config.toml
d_shared_expert = 128
moe_layers = [1, 3, 5, 7, 9, 11, 13]
routed_scale = 1.0
lr_router = 0.000208
norm_eps = 1e-06
init_std_down = 0.0387
beta1 = 0.95
Below are experts of layer 7 (counted from 0) of a mixture-of-experts language model. Rows are named router (the router's row for the expert), gate (a neuron's input weights, with its number), up (a neuron's input weights, with its number) and show model dimensions 128-191. Each number is 50 + 12 x the weight over its row's rms, rounded and kept within 0 to 99.
Before each expert's rows: a language model's description of what the expert responds to. This comes from a sample of Wikipedia text that the model never trained on.

# expert 50
It responds to: Mid-word common nouns. Inner and final pieces of ordinary nouns, such as rac-et-rack, stag-ec-oaches, fil-ters, turf, station, service, food, model.
router:60 53 41 32 52 65 35 41 45 80 44 49 37 47 52 49 43 68 56 45 63 32 50 48 50 54 43 26 51 55 43 49 63 45 51 57 44 48 33 46 55 30 43 52 65 54 67 64 36 48 53 49 69 43 66 54 38 53 56 47 74 38 34 34
gate0:74 47 57 61 53 48 54 46 43 57 38 54 46 47 60 57 74 56 68 57 51 51 37 54 56 56 56 33 29 25 42 62 39 65 56 37 56 39 51 43 39 40 57 53 75 46 73 43 41 45 68 46 53 55 67 58 51 50 30 33 35 62 75 61
up0:74 49 63 39 57 69 71 55 50 75 48 61 55 61 54 61 57 65 40 52 36 45 66 49 43 53 56 47 35 52 61 31 50 55 56 37 52 55 58 64 42 41 61 45 56 50 57 49 57 47 49 58 59 54 72 40 56 59 44 26 42 75 45 45
gate1:50 47 42 42 42 66 51 60 50 57 39 39 49 64 31 51 29 68 32 36 74 50 39 46 55 36 37 44 49 62 23 49 50 48 36 40 41 32 53 54 54 42 53 57 48 61 47 50 30 71 45 83 56 62 43 63 65 44 44 52 42 59 47 31
up1:69 65 43 26 54 34 43 58 39 52 40 62 42 43 35 56 51 64 57 32 55 53 55 38 45 54 70 61 32 54 28 48 35 58 42 30 43 61 37 49 41 49 47 59 52 41 18 27 43 43 52 34 10 47 12 52 47 51 50 65 33 78 54 62
gate2:45 45 29 58 46 41 44 40 30 46 47 72 48 40 54 63 40 66 55 49 34 55 53 47 61 69 33 66 41 46 49 39 38 63 63 27 22 50 55 45 54 60 58 34 43 56 56 43 45 46 72 47 43 63 49 48 48 25 57 50 47 27 44 50
up2:45 54 52 53 48 40 66 55 63 49 55 27 43 57 58 76 47 51 45 43 51 61 57 32 68 41 70 33 59 60 77 40 59 46 34 34 59 53 29 46 55 30 49 55 66 55 38 79 64 62 51 54 55 39 36 45 43 61 46 26 73 52 53 53
gate3:68 54 45 55 77 63 44 53 59 32 27 64 44 56 73 44 30 77 28 61 63 59 50 37 39 47 53 48 46 65 48 56 57 41 43 69 22 48 52 47 51 55 47 28 39 43 61 61 44 29 52 49 59 50 48 18 49 42 59 58 53 61 45 46
up3:71 24 33 53 55 68 42 50 38 43 49 78 42 42 57 34 42 82 59 68 53 41 63 45 40 65 55 57 48 49 72 66 42 38 29 62 49 60 62 50 62 63 63 58 48 41 45 45 49 54 50 33 54 64 11 49 56 34 70 54 53 72 37 51
gate4:48 60 55 56 33 61 45 69 45 43 60 41 52 58 52 58 30 58 22 54 65 49 58 51 48 44 58 40 75 60 52 60 47 57 45 25 23 28 37 53 58 60 47 46 29 76 54 44 44 43 70 46 63 15 70 38 41 33 56 45 56 58 58 38
up4:51 57 41 41 51 54 48 42 31 59 49 32 26 54 29 48 53 24 70 47 59 57 39 56 80 61 33 43 43 30 53 40 54 49 69 57 47 65 76 59 72 43 42 49 74 25 45 45 57 54 49 31 50 68 32 56 49 46 34 45 52 47 48 48
gate5:67 70 49 53 58 44 32 56 58 32 46 47 63 27 59 53 47 44 46 59 44 44 54 62 57 67 51 52 54 57 50 27 55 47 36 66 26 47 50 30 57 62 42 37 55 67 67 44 41 50 54 34 52 33 50 40 36 37 66 36 63 82 42 27
up5:62 75 57 27 58 48 39 43 62 41 48 50 78 26 59 41 70 49 38 43 55 28 52 25 55 50 45 79 35 47 43 44 46 52 23 37 46 26 60 61 41 49 53 32 43 55 46 54 54 62 61 15 69 51 30 46 31 51 41 33 64 64 44 23
gate6:55 62 43 68 48 52 71 56 50 44 71 49 38 66 51 49 55 69 58 49 31 46 50 44 63 56 27 59 55 77 65 56 72 51 63 56 12 44 30 40 64 33 50 62 40 56 67 70 51 47 52 45 51 45 42 51 55 56 71 51 38 41 33 78
up6:49 54 47 63 52 52 47 50 52 35 71 49 57 51 54 35 48 47 38 44 24 47 37 42 51 63 40 82 73 65 45 73 60 40 19 60 34 29 44 58 74 48 36 46 28 41 51 63 46 52 48 25 53 32 41 38 58 29 54 44 36 58 42 66
gate7:49 58 49 30 64 53 37 28 51 46 39 36 49 35 50 47 66 53 60 57 64 51 56 49 53 43 63 31 50 33 47 71 44 56 35 51 38 58 57 30 57 53 52 54 62 57 57 70 42 42 67 53 79 62 67 41 63 40 48 55 50 46 52 26
up7:40 49 38 65 44 56 62 63 49 62 37 56 47 62 50 52 50 37 42 35 55 41 32 63 50 51 42 48 67 62 39 52 45 64 47 68 43 58 34 52 75 49 44 48 23 59 47 45 56 46 50 37 27 26 41 53 46 54 43 37 54 57 54 51
gate8:37 64 45 59 53 40 51 58 43 57 46 48 43 65 37 46 35 46 32 36 36 38 34 43 33 28 58 42 37 45 53 51 36 51 53 48 29 60 48 37 44 31 36 48 50 55 54 48 56 49 49 47 55 58 62 61 28 25 39 50 62 48 40 53
up8:46 51 54 35 55 57 36 44 78 61 42 59 52 41 50 56 49 40 72 66 35 42 51 31 56 76 43 62 42 64 37 24 52 51 50 48 54 50 44 63 58 66 59 61 41 58 55 58 53 50 54 40 47 32 59 51 58 43 64 41 15 26 54 49
gate9:47 51 42 60 25 57 39 27 70 80 45 71 53 42 50 44 42 51 37 65 37 39 48 44 67 58 58 39 72 60 35 62 39 37 52 47 52 53 49 33 39 40 52 63 57 60 76 54 41 54 30 24 32 42 58 46 38 49 43 55 54 52 59 44
up9:34 42 57 42 65 49 69 52 42 38 41 53 42 28 50 62 48 47 43 54 57 50 44 60 44 20 56 30 59 36 65 64 32 69 57 65 51 62 47 63 70 72 42 53 53 48 51 54 62 51 70 72 47 63 59 54 25 53 51 66 31 33 54 62
gate10:67 56 44 69 27 33 45 48 60 45 37 52 39 44 42 48 56 62 26 39 66 37 63 53 60 54 37 43 47 53 58 43 74 33 60 46 48 40 51 71 34 57 35 34 62 31 33 50 31 93 50 32 47 64 39 49 51 36 45 30 49 54 27 68
up10:36 52 51 68 23 46 41 47 50 49 49 68 48 43 42 34 40 30 38 64 67 32 46 52 49 59 42 43 53 22 39 55 67 34 68 58 41 36 71 53 54 43 45 21 54 52 26 47 34 48 45 46 46 59 45 43 60 25 67 36 28 65 38 47
gate11:43 62 71 80 39 46 89 33 50 51 56 32 55 69 44 59 28 69 49 63 47 46 54 47 70 40 64 56 63 33 57 65 41 30 47 60 45 63 42 58 62 49 48 59 39 57 49 52 33 40 73 22 45 62 31 52 55 49 60 36 61 50 47 47
up11:33 62 59 67 51 32 51 42 69 54 55 19 39 62 36 62 44 70 48 45 46 30 32 48 34 51 66 40 34 56 36 38 54 51 65 63 58 62 59 53 48 44 52 67 58 53 41 53 41 23 92 43 72 64 42 44 66 30 39 40 62 52 36 58
gate12:75 35 42 47 52 33 56 69 29 59 54 70 53 47 46 44 45 70 37 66 61 35 56 67 55 59 48 25 40 69 36 48 38 54 56 54 48 53 67 32 48 45 54 55 52 34 80 64 46 49 64 31 74 60 71 43 46 51 46 53 65 38 65 27
up12:80 40 43 42 60 32 78 59 39 72 74 44 55 56 49 32 61 36 14 54 61 48 52 56 61 51 52 42 43 53 53 33 31 40 43 36 49 57 60 40 61 54 45 57 58 45 48 46 42 43 48 23 46 57 49 33 39 47 39 43 65 46 51 42
gate13:46 33 26 48 61 64 60 45 35 53 59 69 49 49 57 43 72 48 48 43 47 46 42 38 32 53 38 53 57 60 48 45 72 43 43 38 63 65 54 53 72 26 52 61 54 51 49 44 30 56 55 55 55 34 51 77 55 59 40 19 59 53 31 60
up13:45 57 33 65 43 52 49 56 55 47 47 44 34 31 49 42 33 39 29 40 38 50 58 69 57 52 60 58 33 53 54 47 36 48 30 65 38 46 49 53 42 48 37 61 26 52 34 69 45 42 37 48 37 53 61 41 46 43 59 76 55 19 36 50
gate14:74 45 62 48 59 42 55 67 35 64 43 28 45 51 55 54 60 77 73 44 68 45 53 51 47 40 52 16 46 58 53 42 80 31 65 47 46 67 44 62 34 46 57 61 57 65 34 39 26 48 38 70 78 57 48 53 70 43 65 35 51 42 44 35
up14:51 29 59 66 43 56 65 40 50 60 60 70 63 62 41 52 44 48 59 47 67 45 42 65 56 50 35 20 37 63 64 24 52 44 59 32 41 76 58 32 38 39 53 78 56 39 69 43 50 67 30 41 53 59 33 60 47 44 53 43 57 68 75 49
gate15:53 64 43 37 65 36 64 48 31 39 53 50 64 51 48 52 48 25 50 58 48 51 47 45 49 61 40 47 66 38 53 74 58 45 47 56 53 57 51 34 77 63 51 62 54 59 52 52 61 38 51 49 48 50 38 55 50 55 82 56 57 36 55 50
up15:32 35 46 73 39 60 38 50 48 73 48 46 40 54 44 44 58 50 57 40 62 30 35 41 46 46 52 57 32 90 52 25 50 43 38 64 58 40 53 56 44 44 62 43 37 43 51 63 41 53 51 58 40 49 61 48 57 60 40 63 39 45 29 51
gate16:46 98 33 62 45 64 49 48 58 60 39 45 39 43 29 48 38 83 50 27 60 49 67 62 69 40 43 36 44 43 38 58 50 50 52 60 61 58 75 51 48 65 47 57 59 44 57 63 48 36 28 30 30 60 41 65 58 44 57 78 51 48 51 41
up16:42 60 50 40 59 69 61 63 51 48 37 58 61 60 61 62 59 38 50 60 35 40 50 45 51 56 52 59 80 62 74 74 66 45 40 50 53 55 34 41 56 46 65 68 61 37 52 51 67 55 61 62 78 57 70 43 45 54 36 39 47 51 42 49
gate17:56 69 45 38 35 64 50 32 49 51 61 56 45 53 47 46 57 49 38 79 49 48 61 35 51 36 37 48 42 57 55 59 54 19 57 52 31 42 64 54 59 56 46 55 59 50 69 42 18 47 67 52 62 40 53 43 53 48 55 48 66 48 71 46
up17:45 42 35 39 38 60 66 45 46 41 76 57 58 48 55 48 58 45 53 52 60 52 71 35 63 39 45 66 29 57 39 58 27 62 47 28 53 49 63 70 50 57 43 43 61 45 63 44 36 44 50 70 32 55 32 76 48 51 54 43 40 49 23 44
gate18:39 51 56 39 59 20 53 52 73 63 46 29 49 41 33 51 36 51 12 28 28 38 47 42 35 62 42 42 48 44 36 52 35 56 38 50 59 50 54 33 58 71 51 66 70 48 64 62 37 39 38 50 43 54 73 48 40 50 51 44 47 43 31 30
up18:54 56 38 63 53 46 28 62 58 29 69 39 55 55 54 25 40 38 38 60 49 57 41 28 46 55 39 33 46 57 34 65 48 33 36 37 49 62 55 40 40 56 51 69 63 53 63 84 59 43 57 28 19 40 49 46 53 51 58 47 34 50 34 37
gate19:61 55 46 51 44 61 43 35 51 44 37 42 64 66 53 70 59 67 48 35 67 67 51 33 21 45 34 62 64 61 47 33 37 49 33 39 12 34 49 32 63 55 44 58 60 76 56 45 49 59 58 59 62 71 37 46 52 44 61 51 53 86 55 36
up19:50 40 53 45 68 61 43 45 53 57 43 35 63 66 56 61 55 55 50 37 55 67 50 47 32 41 33 66 60 63 45 23 56 42 30 31 21 43 44 32 55 40 46 66 66 61 53 49 53 73 59 60 70 84 21 49 73 46 60 74 46 69 53 45
gate20:46 58 34 59 56 78 30 65 39 33 44 48 46 46 51 50 55 64 49 53 52 40 44 43 62 47 42 54 44 55 46 33 66 40 39 49 29 58 52 53 54 62 39 58 68 71 41 58 40 49 43 74 55 75 60 32 64 52 52 58 48 35 38 54
up20:50 46 66 41 48 22 63 48 43 60 52 50 57 49 57 56 56 26 75 53 60 54 71 58 30 65 51 67 47 46 54 68 39 64 72 43 63 42 42 61 39 44 61 30 32 54 54 57 64 52 65 38 56 40 26 68 37 68 60 34 43 57 50 46
gate21:53 55 40 65 50 59 48 45 47 59 41 60 26 67 43 54 51 54 37 59 49 62 50 64 58 38 37 38 46 40 44 61 51 29 34 48 55 58 59 48 43 36 55 71 60 27 57 33 35 37 38 31 63 64 48 52 66 56 55 44 46 51 58 40
up21:60 53 63 45 72 49 47 46 37 45 58 22 55 64 47 52 56 47 57 44 59 53 43 62 49 50 51 59 47 81 48 48 39 54 68 64 62 49 52 41 54 74 44 26 53 49 39 48 66 66 59 57 56 45 41 51 39 48 33 51 49 57 47 48
gate22:59 40 68 46 37 53 61 36 73 54 45 58 55 62 41 89 63 50 41 78 39 36 47 64 44 72 22 38 51 40 42 41 51 29 43 67 48 37 53 45 75 53 55 28 62 63 67 59 45 44 51 16 52 58 66 50 18 48 32 44 42 33 42 36
up22:52 56 50 71 49 27 71 35 43 55 50 40 55 56 49 66 30 35 43 62 48 43 44 55 53 49 41 64 40 40 47 56 77 46 58 58 72 39 47 48 62 47 51 69 55 59 22 59 74 47 44 31 43 26 64 50 44 58 51 40 50 45 60 49
gate23:56 42 58 19 34 50 58 56 69 52 58 55 64 37 67 65 40 40 44 71 63 52 74 42 45 51 64 19 56 70 51 57 34 63 68 48 40 42 52 62 71 58 65 40 33 84 53 41 44 63 37 36 35 36 55 42 39 47 26 55 69 39 25 37
up23:40 43 53 41 43 54 46 45 51 50 48 58 68 35 58 48 50 34 75 70 80 54 51 46 48 45 59 51 37 49 68 50 44 60 52 42 48 48 53 72 70 58 67 41 42 44 45 67 43 78 49 35 40 47 28 57 38 56 65 49 56 80 60 53
gate24:96 53 62 38 75 39 53 62 46 61 48 63 52 61 51 57 41 54 57 38 57 54 30 48 58 50 38 57 52 28 48 52 66 51 49 49 63 52 37 53 41 42 50 51 37 35 51 57 55 23 34 80 49 44 45 53 45 58 27 48 77 50 42 48
up24:73 53 64 42 57 36 56 52 54 69 62 59 62 58 50 64 56 50 65 56 54 58 36 38 69 47 41 46 62 45 58 45 51 50 29 42 53 53 27 32 48 50 49 56 29 56 38 64 81 70 51 61 69 31 43 53 54 62 49 51 69 71 52 28
gate25:33 54 39 62 48 77 38 43 64 53 58 66 42 58 58 62 55 64 44 59 37 42 45 61 48 49 76 43 47 53 58 25 57 61 61 41 42 40 45 45 46 51 49 49 37 37 64 46 31 68 45 49 55 44 51 44 18 63 57 33 54 58 56 51
up25:42 37 43 25 59 51 66 62 47 35 64 07 38 52 72 67 40 41 44 59 64 68 61 27 49 49 36 38 29 68 36 49 41 48 58 50 53 65 64 67 49 45 51 51 68 47 49 77 58 44 57 34 51 58 39 39 50 48 37 60 50 55 56 34
gate26:69 70 45 12 48 41 59 69 52 44 81 34 55 40 33 47 56 53 61 56 55 58 45 54 67 61 46 52 81 42 45 76 58 37 44 41 48 45 57 44 48 35 60 68 44 44 71 60 56 52 52 55 64 39 38 44 39 59 70 61 49 41 26 45
up26:68 52 09 68 34 68 57 58 33 45 62 53 52 43 59 53 46 48 51 43 68 50 44 61 59 57 50 52 39 41 46 69 54 31 77 50 35 44 52 53 40 55 51 50 68 59 38 52 34 61 39 28 64 51 31 30 45 53 50 28 67 46 69 70
gate27:32 61 55 24 28 65 46 24 38 52 30 53 46 60 67 59 58 73 44 53 64 67 59 52 52 55 46 52 62 26 32 60 35 52 34 45 33 61 50 49 38 46 60 31 47 42 41 51 62 66 75 54 63 62 44 45 57 64 40 61 61 37 52 70
up27:28 64 48 37 32 42 45 44 56 75 35 47 37 70 32 64 60 48 34 61 36 61 56 46 49 56 34 45 52 51 59 62 32 52 44 37 25 44 53 35 39 39 54 61 47 49 32 77 80 44 69 48 45 71 44 45 71 64 41 58 49 34 47 53
gate28:40 45 35 36 30 58 66 40 46 69 61 43 59 41 59 59 43 56 55 50 74 54 32 44 60 51 37 47 58 59 49 70 62 62 63 42 65 45 42 55 56 48 53 48 22 22 55 30 32 51 49 66 45 50 39 48 59 50 50 84 58 33 38 39
up28:69 49 64 69 50 58 08 45 55 51 32 43 27 52 55 60 59 59 60 42 43 40 79 73 39 47 55 43 44 55 48 46 58 40 51 47 58 60 49 57 49 63 53 50 51 67 53 55 70 45 65 59 40 53 45 54 38 30 40 37 53 52 54 64
gate29:23 46 28 56 33 70 40 41 56 44 36 40 59 38 72 32 46 55 47 63 52 70 64 43 50 63 48 73 29 55 50 54 58 67 61 36 33 42 52 54 41 35 43 56 57 51 58 64 29 44 51 30 37 88 37 46 24 59 66 49 67 44 49 35
up29:68 54 65 40 47 26 40 66 57 60 38 35 52 74 55 39 51 35 62 37 60 32 47 57 30 33 39 57 74 48 24 32 55 40 30 53 47 59 42 26 44 70 57 56 50 58 74 61 70 63 46 66 60 62 46 47 26 57 60 55 34 48 48 61
gate30:32 57 50 60 51 71 54 55 47 42 61 41 43 56 55 66 55 54 58 32 58 65 59 69 50 43 60 54 59 71 65 42 32 50 47 25 49 29 49 30 25 44 51 51 34 16 35 50 38 48 60 65 48 40 27 54 45 57 44 60 51 44 70 45
up30:49 46 53 62 51 49 56 33 51 62 56 49 53 42 37 53 51 42 75 44 57 52 46 24 60 44 37 28 57 51 67 42 56 52 44 62 56 91 50 58 69 70 61 47 56 65 52 61 58 55 49 50 63 48 44 44 46 59 58 68 55 57 46 45
gate31:63 75 51 63 63 48 54 47 58 73 68 44 58 54 49 56 55 71 56 39 75 53 45 52 66 29 73 53 36 47 31 43 42 54 49 42 57 59 47 35 67 46 54 61 67 52 50 37 34 37 57 43 55 55 42 44 31 43 49 55 57 67 58 48
up31:64 67 62 59 64 43 37 47 45 68 54 41 63 55 36 61 53 65 53 37 82 57 40 52 61 42 76 50 48 69 28 69 44 45 26 45 63 50 42 26 62 38 45 51 52 48 40 55 23 52 49 46 32 61 31 48 20 42 58 54 51 74 47 39
gate32:63 51 43 54 52 69 55 35 65 54 39 42 33 60 39 57 48 47 62 50 49 41 42 64 40 39 64 84 41 38 47 67 41 61 46 38 22 56 73 46 26 38 52 59 63 66 42 65 56 58 53 51 56 59 55 35 49 55 49 46 42 40 56 54
up32:36 63 43 62 78 56 42 40 47 13 50 53 50 58 71 45 53 65 64 32 47 49 29 52 39 48 59 43 29 50 60 50 55 53 52 45 50 54 60 61 40 51 53 55 53 45 71 47 54 38 43 52 63 37 40 38 41 46 41 50 40 66 55 52
gate33:63 45 53 39 41 53 57 70 66 52 44 37 52 46 42 58 52 65 48 41 44 49 47 42 51 47 58 54 57 54 54 37 73 76 54 39 41 45 41 38 62 60 46 70 80 57 60 49 48 55 39 39 59 69 64 45 62 52 39 51 50 44 40 63
up33:46 47 52 34 52 49 56 80 61 49 48 25 54 50 38 69 52 45 36 52 43 47 50 46 68 52 46 65 56 51 60 41 61 65 49 45 52 45 45 43 52 63 53 65 68 45 44 46 53 53 39 43 55 67 60 51 74 52 39 51 61 26 39 59
gate34:62 47 50 24 27 61 19 27 42 49 55 44 50 50 54 72 70 60 54 57 66 61 33 58 63 53 49 54 44 42 50 61 41 46 40 47 31 53 61 62 50 31 69 32 49 38 68 51 74 33 62 60 68 73 29 60 27 68 29 52 42 49 42 50
up34:60 61 68 44 61 38 33 59 44 44 43 62 45 75 40 44 45 37 33 43 47 31 53 55 33 60 43 46 69 38 41 50 55 55 25 43 69 43 47 49 49 35 45 49 39 66 36 76 51 51 24 29 28 33 49 43 32 53 48 40 71 31 46 29
gate35:79 67 59 65 55 82 56 35 29 56 61 58 59 47 47 45 47 72 35 52 47 55 59 55 69 51 34 44 40 57 46 46 37 43 41 55 47 54 52 57 58 34 48 44 52 54 45 39 32 48 42 56 48 40 60 43 52 50 73 41 45 45 31 46
up35:33 44 37 60 73 66 53 45 64 54 46 33 62 27 66 42 57 57 67 44 46 45 54 49 50 48 68 44 36 48 42 45 26 66 37 67 55 47 55 55 44 36 57 52 49 66 53 53 16 60 47 44 43 58 47 43 28 42 62 78 60 53 37 59
gate36:16 48 66 47 42 61 37 65 33 34 25 37 38 51 60 44 41 47 56 47 51 60 38 30 53 71 66 62 68 42 50 73 61 59 33 49 39 59 53 55 64 56 57 40 60 31 54 52 47 50 80 45 37 55 50 49 30 54 59 45 55 36 45 48
up36:47 43 73 42 35 60 40 58 47 38 53 64 42 55 54 54 39 49 43 31 40 56 36 42 54 65 54 49 52 63 69 67 49 41 41 29 24 44 63 86 47 63 66 57 46 59 68 57 61 64 76 64 63 48 50 33 44 74 54 36 65 37 50 47
gate37:60 57 43 53 43 48 50 46 64 65 43 51 38 54 39 60 41 65 44 56 56 50 22 50 56 45 55 57 36 75 50 40 58 55 46 43 39 56 36 45 81 30 57 58 49 51 63 52 51 70 43 53 51 33 52 48 53 34 59 64 52 76 27 38
up37:58 65 58 50 42 43 56 41 43 78 31 44 37 50 31 60 37 47 40 42 47 54 45 65 54 54 64 47 55 60 31 39 64 48 91 47 40 58 43 61 72 41 58 55 54 45 59 49 51 79 42 37 39 46 57 47 53 51 76 54 65 39 54 58
gate38:67 62 76 21 51 65 55 41 48 60 43 55 51 48 66 57 41 59 81 42 43 42 38 40 60 51 56 44 47 15 34 23 47 58 69 31 29 52 39 56 65 51 55 40 33 48 57 45 45 65 68 41 40 51 64 46 59 56 51 49 62 29 69 49
up38:55 47 44 44 56 73 40 43 58 50 37 42 48 51 58 35 48 54 66 39 59 54 67 25 59 37 45 37 45 71 53 43 47 56 49 74 40 49 49 39 28 34 61 36 31 42 41 42 32 74 60 26 43 44 80 40 46 65 31 48 55 52 72 39
gate39:62 67 54 42 41 37 44 46 63 67 39 68 57 35 54 63 49 60 28 25 55 60 50 52 59 30 39 69 49 63 47 38 39 41 26 44 39 51 36 78 51 38 50 44 57 37 32 59 57 68 38 51 58 59 49 52 51 58 74 34 52 43 53 35
up39:59 40 58 40 42 21 33 21 55 56 43 68 59 32 45 48 51 39 54 23 56 57 15 32 55 49 48 76 33 44 45 18 38 48 44 53 38 54 37 61 28 37 56 43 41 35 32 35 46 54 39 38 67 60 48 51 56 57 57 51 44 35 61 44
gate40:48 71 29 42 39 52 48 65 38 55 22 47 55 17 49 59 75 68 45 44 48 51 22 46 50 37 45 73 38 47 20 48 58 68 39 31 57 27 49 42 56 53 48 54 39 59 53 40 53 53 37 60 53 73 42 50 58 60 47 47 67 45 24 59
up40:22 64 53 64 50 40 54 19 49 45 34 64 50 36 42 56 34 62 44 34 33 55 45 58 47 43 40 59 51 57 47 53 41 47 45 67 53 51 50 73 38 55 53 62 30 58 35 57 31 56 60 72 66 48 42 38 43 46 58 47 43 64 58 52
gate41:50 64 47 56 48 67 51 39 65 58 30 43 42 42 60 47 47 54 60 68 66 41 29 61 53 30 54 44 53 48 52 51 70 49 61 59 48 50 54 57 41 41 68 41 40 30 66 55 44 41 47 70 59 43 55 51 38 61 46 50 58 46 43 49
up41:58 23 56 30 59 53 40 66 49 85 59 46 47 57 66 56 62 38 45 55 46 55 76 52 46 53 33 58 43 41 51 73 43 57 37 55 39 40 29 45 39 49 42 43 59 60 45 56 67 58 60 36 39 29 56 41 63 53 56 64 50 50 57 58
gate42:46 67 56 31 46 57 09 43 58 47 57 38 56 60 48 50 26 45 53 52 42 48 44 33 52 42 56 64 60 48 42 46 55 49 41 27 45 39 76 60 40 33 69 41 50 45 43 60 31 65 69 47 27 53 39 59 43 26 69 46 51 72 61 51
up42:41 67 53 54 46 58 34 51 44 54 52 56 61 54 75 70 26 46 46 55 32 60 52 40 47 45 43 48 55 44 43 43 49 26 45 53 48 35 61 57 69 52 57 32 64 26 16 60 48 70 82 47 49 58 35 64 30 34 78 56 34 58 53 38
gate43:65 41 29 37 52 25 43 66 57 40 55 49 41 55 52 48 64 53 72 38 43 59 72 52 52 53 19 45 28 57 24 45 37 61 48 35 22 47 44 46 37 47 60 30 42 48 65 65 36 50 50 63 47 59 49 40 45 43 42 43 65 46 53 55
up43:71 25 35 40 51 44 30 58 65 48 33 34 36 44 58 33 68 37 55 51 56 46 44 73 54 53 57 65 39 31 30 33 40 47 38 44 54 60 66 22 18 56 39 60 51 50 61 32 55 34 27 57 45 41 43 53 51 62 50 70 44 48 48 63
gate44:61 74 64 53 53 61 56 33 37 60 47 58 69 44 67 61 48 43 47 56 56 50 58 57 66 64 50 44 60 28 53 77 53 38 61 59 54 54 49 51 48 48 52 51 39 33 31 24 29 50 54 54 38 69 33 46 57 18 33 42 44 32 54 59
up44:55 30 49 50 42 34 61 43 63 47 47 50 30 53 37 43 47 70 37 44 43 36 63 44 54 25 55 60 26 78 36 39 31 54 44 38 55 47 47 58 50 54 51 29 60 52 76 75 55 44 41 52 49 36 67 55 57 77 61 67 64 65 43 42
gate45:44 25 48 37 48 55 33 45 76 69 30 44 49 44 49 63 45 55 09 70 38 48 56 65 55 56 39 41 45 39 44 58 56 34 28 39 38 39 42 69 50 56 38 56 45 76 59 57 47 65 53 51 50 55 74 46 38 60 28 45 47 37 46 35
up45:67 29 68 22 59 55 44 41 60 65 46 49 55 66 46 57 49 62 37 56 41 61 57 62 67 54 45 34 35 70 52 63 43 47 58 51 53 59 36 66 35 61 56 51 41 61 39 54 72 62 57 55 51 32 45 57 56 54 30 43 53 29 40 54
gate46:63 49 33 39 48 69 48 63 72 46 69 48 60 75 74 43 59 56 49 38 37 34 38 53 59 53 25 26 56 54 52 43 56 40 44 69 22 47 45 61 61 50 51 61 46 50 72 39 46 40 58 44 48 41 46 49 81 37 55 27 48 36 35 35
up46:61 54 39 51 37 51 45 53 51 40 50 43 69 59 51 32 59 58 65 61 35 39 29 55 40 62 55 32 81 60 52 66 38 49 63 66 21 63 42 49 51 53 59 46 43 36 73 55 62 64 68 40 39 51 54 43 52 41 52 58 52 58 41 43
gate47:33 58 76 32 54 59 41 59 51 46 34 38 71 41 71 68 48 44 58 46 56 48 42 59 44 46 58 56 55 42 40 45 44 57 48 37 31 34 57 33 51 35 61 43 53 38 61 64 49 56 44 53 67 45 59 57 56 52 52 40 50 46 49 33
up47:45 40 80 45 35 26 58 64 66 37 46 26 64 64 60 58 48 49 46 43 65 25 48 60 69 58 41 46 52 58 36 38 46 61 46 23 45 41 25 74 51 70 57 55 36 43 33 70 71 59 36 47 78 49 34 56 57 59 51 59 48 62 47 43
gate48:46 56 52 42 35 59 51 63 46 47 33 48 49 42 39 58 56 71 36 51 67 42 67 28 47 65 55 40 63 48 42 52 44 47 16 48 34 17 42 49 70 53 39 39 52 66 61 73 26 78 57 45 68 45 54 46 47 61 43 43 52 47 38 61
up48:61 47 49 28 41 28 41 54 59 58 47 62 62 40 42 81 52 48 59 82 72 49 65 36 60 52 38 55 60 53 52 50 58 50 35 36 46 32 40 56 84 46 57 38 61 61 47 54 19 63 61 41 58 38 57 35 47 56 41 40 58 37 36 65
gate49:61 51 28 34 47 52 45 62 54 41 57 44 54 47 61 69 58 48 58 66 59 48 72 68 59 60 72 57 64 29 50 32 41 48 41 36 31 63 76 37 60 49 52 47 58 46 69 48 57 69 72 40 49 45 21 51 45 48 50 19 61 63 46 25
up49:40 53 86 68 48 37 56 33 44 53 37 66 47 59 43 40 48 59 33 45 45 55 33 42 61 44 25 50 44 67 54 51 57 41 56 52 61 44 33 62 47 56 45 57 44 62 44 56 55 27 29 56 57 60 78 42 57 50 45 55 48 39 53 67
gate50:54 51 70 28 39 56 35 55 46 46 47 52 63 43 64 57 67 18 56 53 54 51 30 54 59 69 51 38 46 51 50 56 65 60 50 50 39 49 59 26 37 36 45 59 24 57 35 42 54 55 32 56 50 39 38 58 58 50 37 49 69 57 21 14
up50:55 56 41 74 67 61 45 32 52 44 51 53 63 63 52 55 20 49 43 46 46 53 38 46 48 44 53 49 67 35 47 76 38 28 54 51 51 53 22 59 53 26 46 51 66 47 64 51 31 40 44 41 45 58 64 51 60 47 44 41 31 48 73 65
gate51:54 35 40 50 64 66 47 54 45 49 54 48 45 66 44 57 45 40 48 59 62 72 46 52 42 43 30 61 52 41 45 52 63 71 43 31 44 74 48 57 60 51 66 54 54 56 44 35 41 38 44 52 47 47 50 53 43 66 48 56 66 50 48 40
up51:39 71 64 56 35 22 50 58 66 54 55 52 54 53 50 45 44 32 53 49 29 24 38 55 58 55 67 32 59 42 65 44 39 46 44 54 50 57 59 40 50 54 33 44 44 39 64 71 81 43 58 44 53 52 64 38 43 28 44 48 31 40 39 61
gate52:68 47 71 25 31 59 78 56 53 31 53 49 41 46 50 63 33 62 65 44 37 51 63 72 51 56 62 41 61 69 53 32 45 27 28 58 54 36 52 40 42 57 49 50 46 57 65 43 33 40 43 38 35 31 57 48 42 64 39 53 77 73 39 34
up52:49 48 40 71 56 60 31 53 50 54 55 44 39 49 48 46 53 50 60 71 54 65 78 38 45 50 44 59 48 28 59 66 42 65 58 25 63 66 64 41 59 36 56 53 58 55 45 44 45 41 51 42 30 72 44 43 28 39 52 58 42 37 72 69
gate53:50 55 54 50 39 72 58 45 47 53 45 59 60 40 38 47 51 50 49 57 39 56 61 31 78 42 61 59 46 33 51 50 35 36 38 17 22 43 36 41 61 31 38 33 60 30 67 60 42 48 64 66 32 48 83 34 55 45 60 60 50 42 44 61
up53:54 43 47 51 42 53 57 39 47 37 44 54 38 58 49 58 47 52 57 38 54 56 65 58 43 57 54 43 40 54 43 44 40 55 60 58 59 67 49 68 40 57 61 42 44 20 64 37 65 37 46 69 54 48 41 52 48 67 47 72 37 62 51 58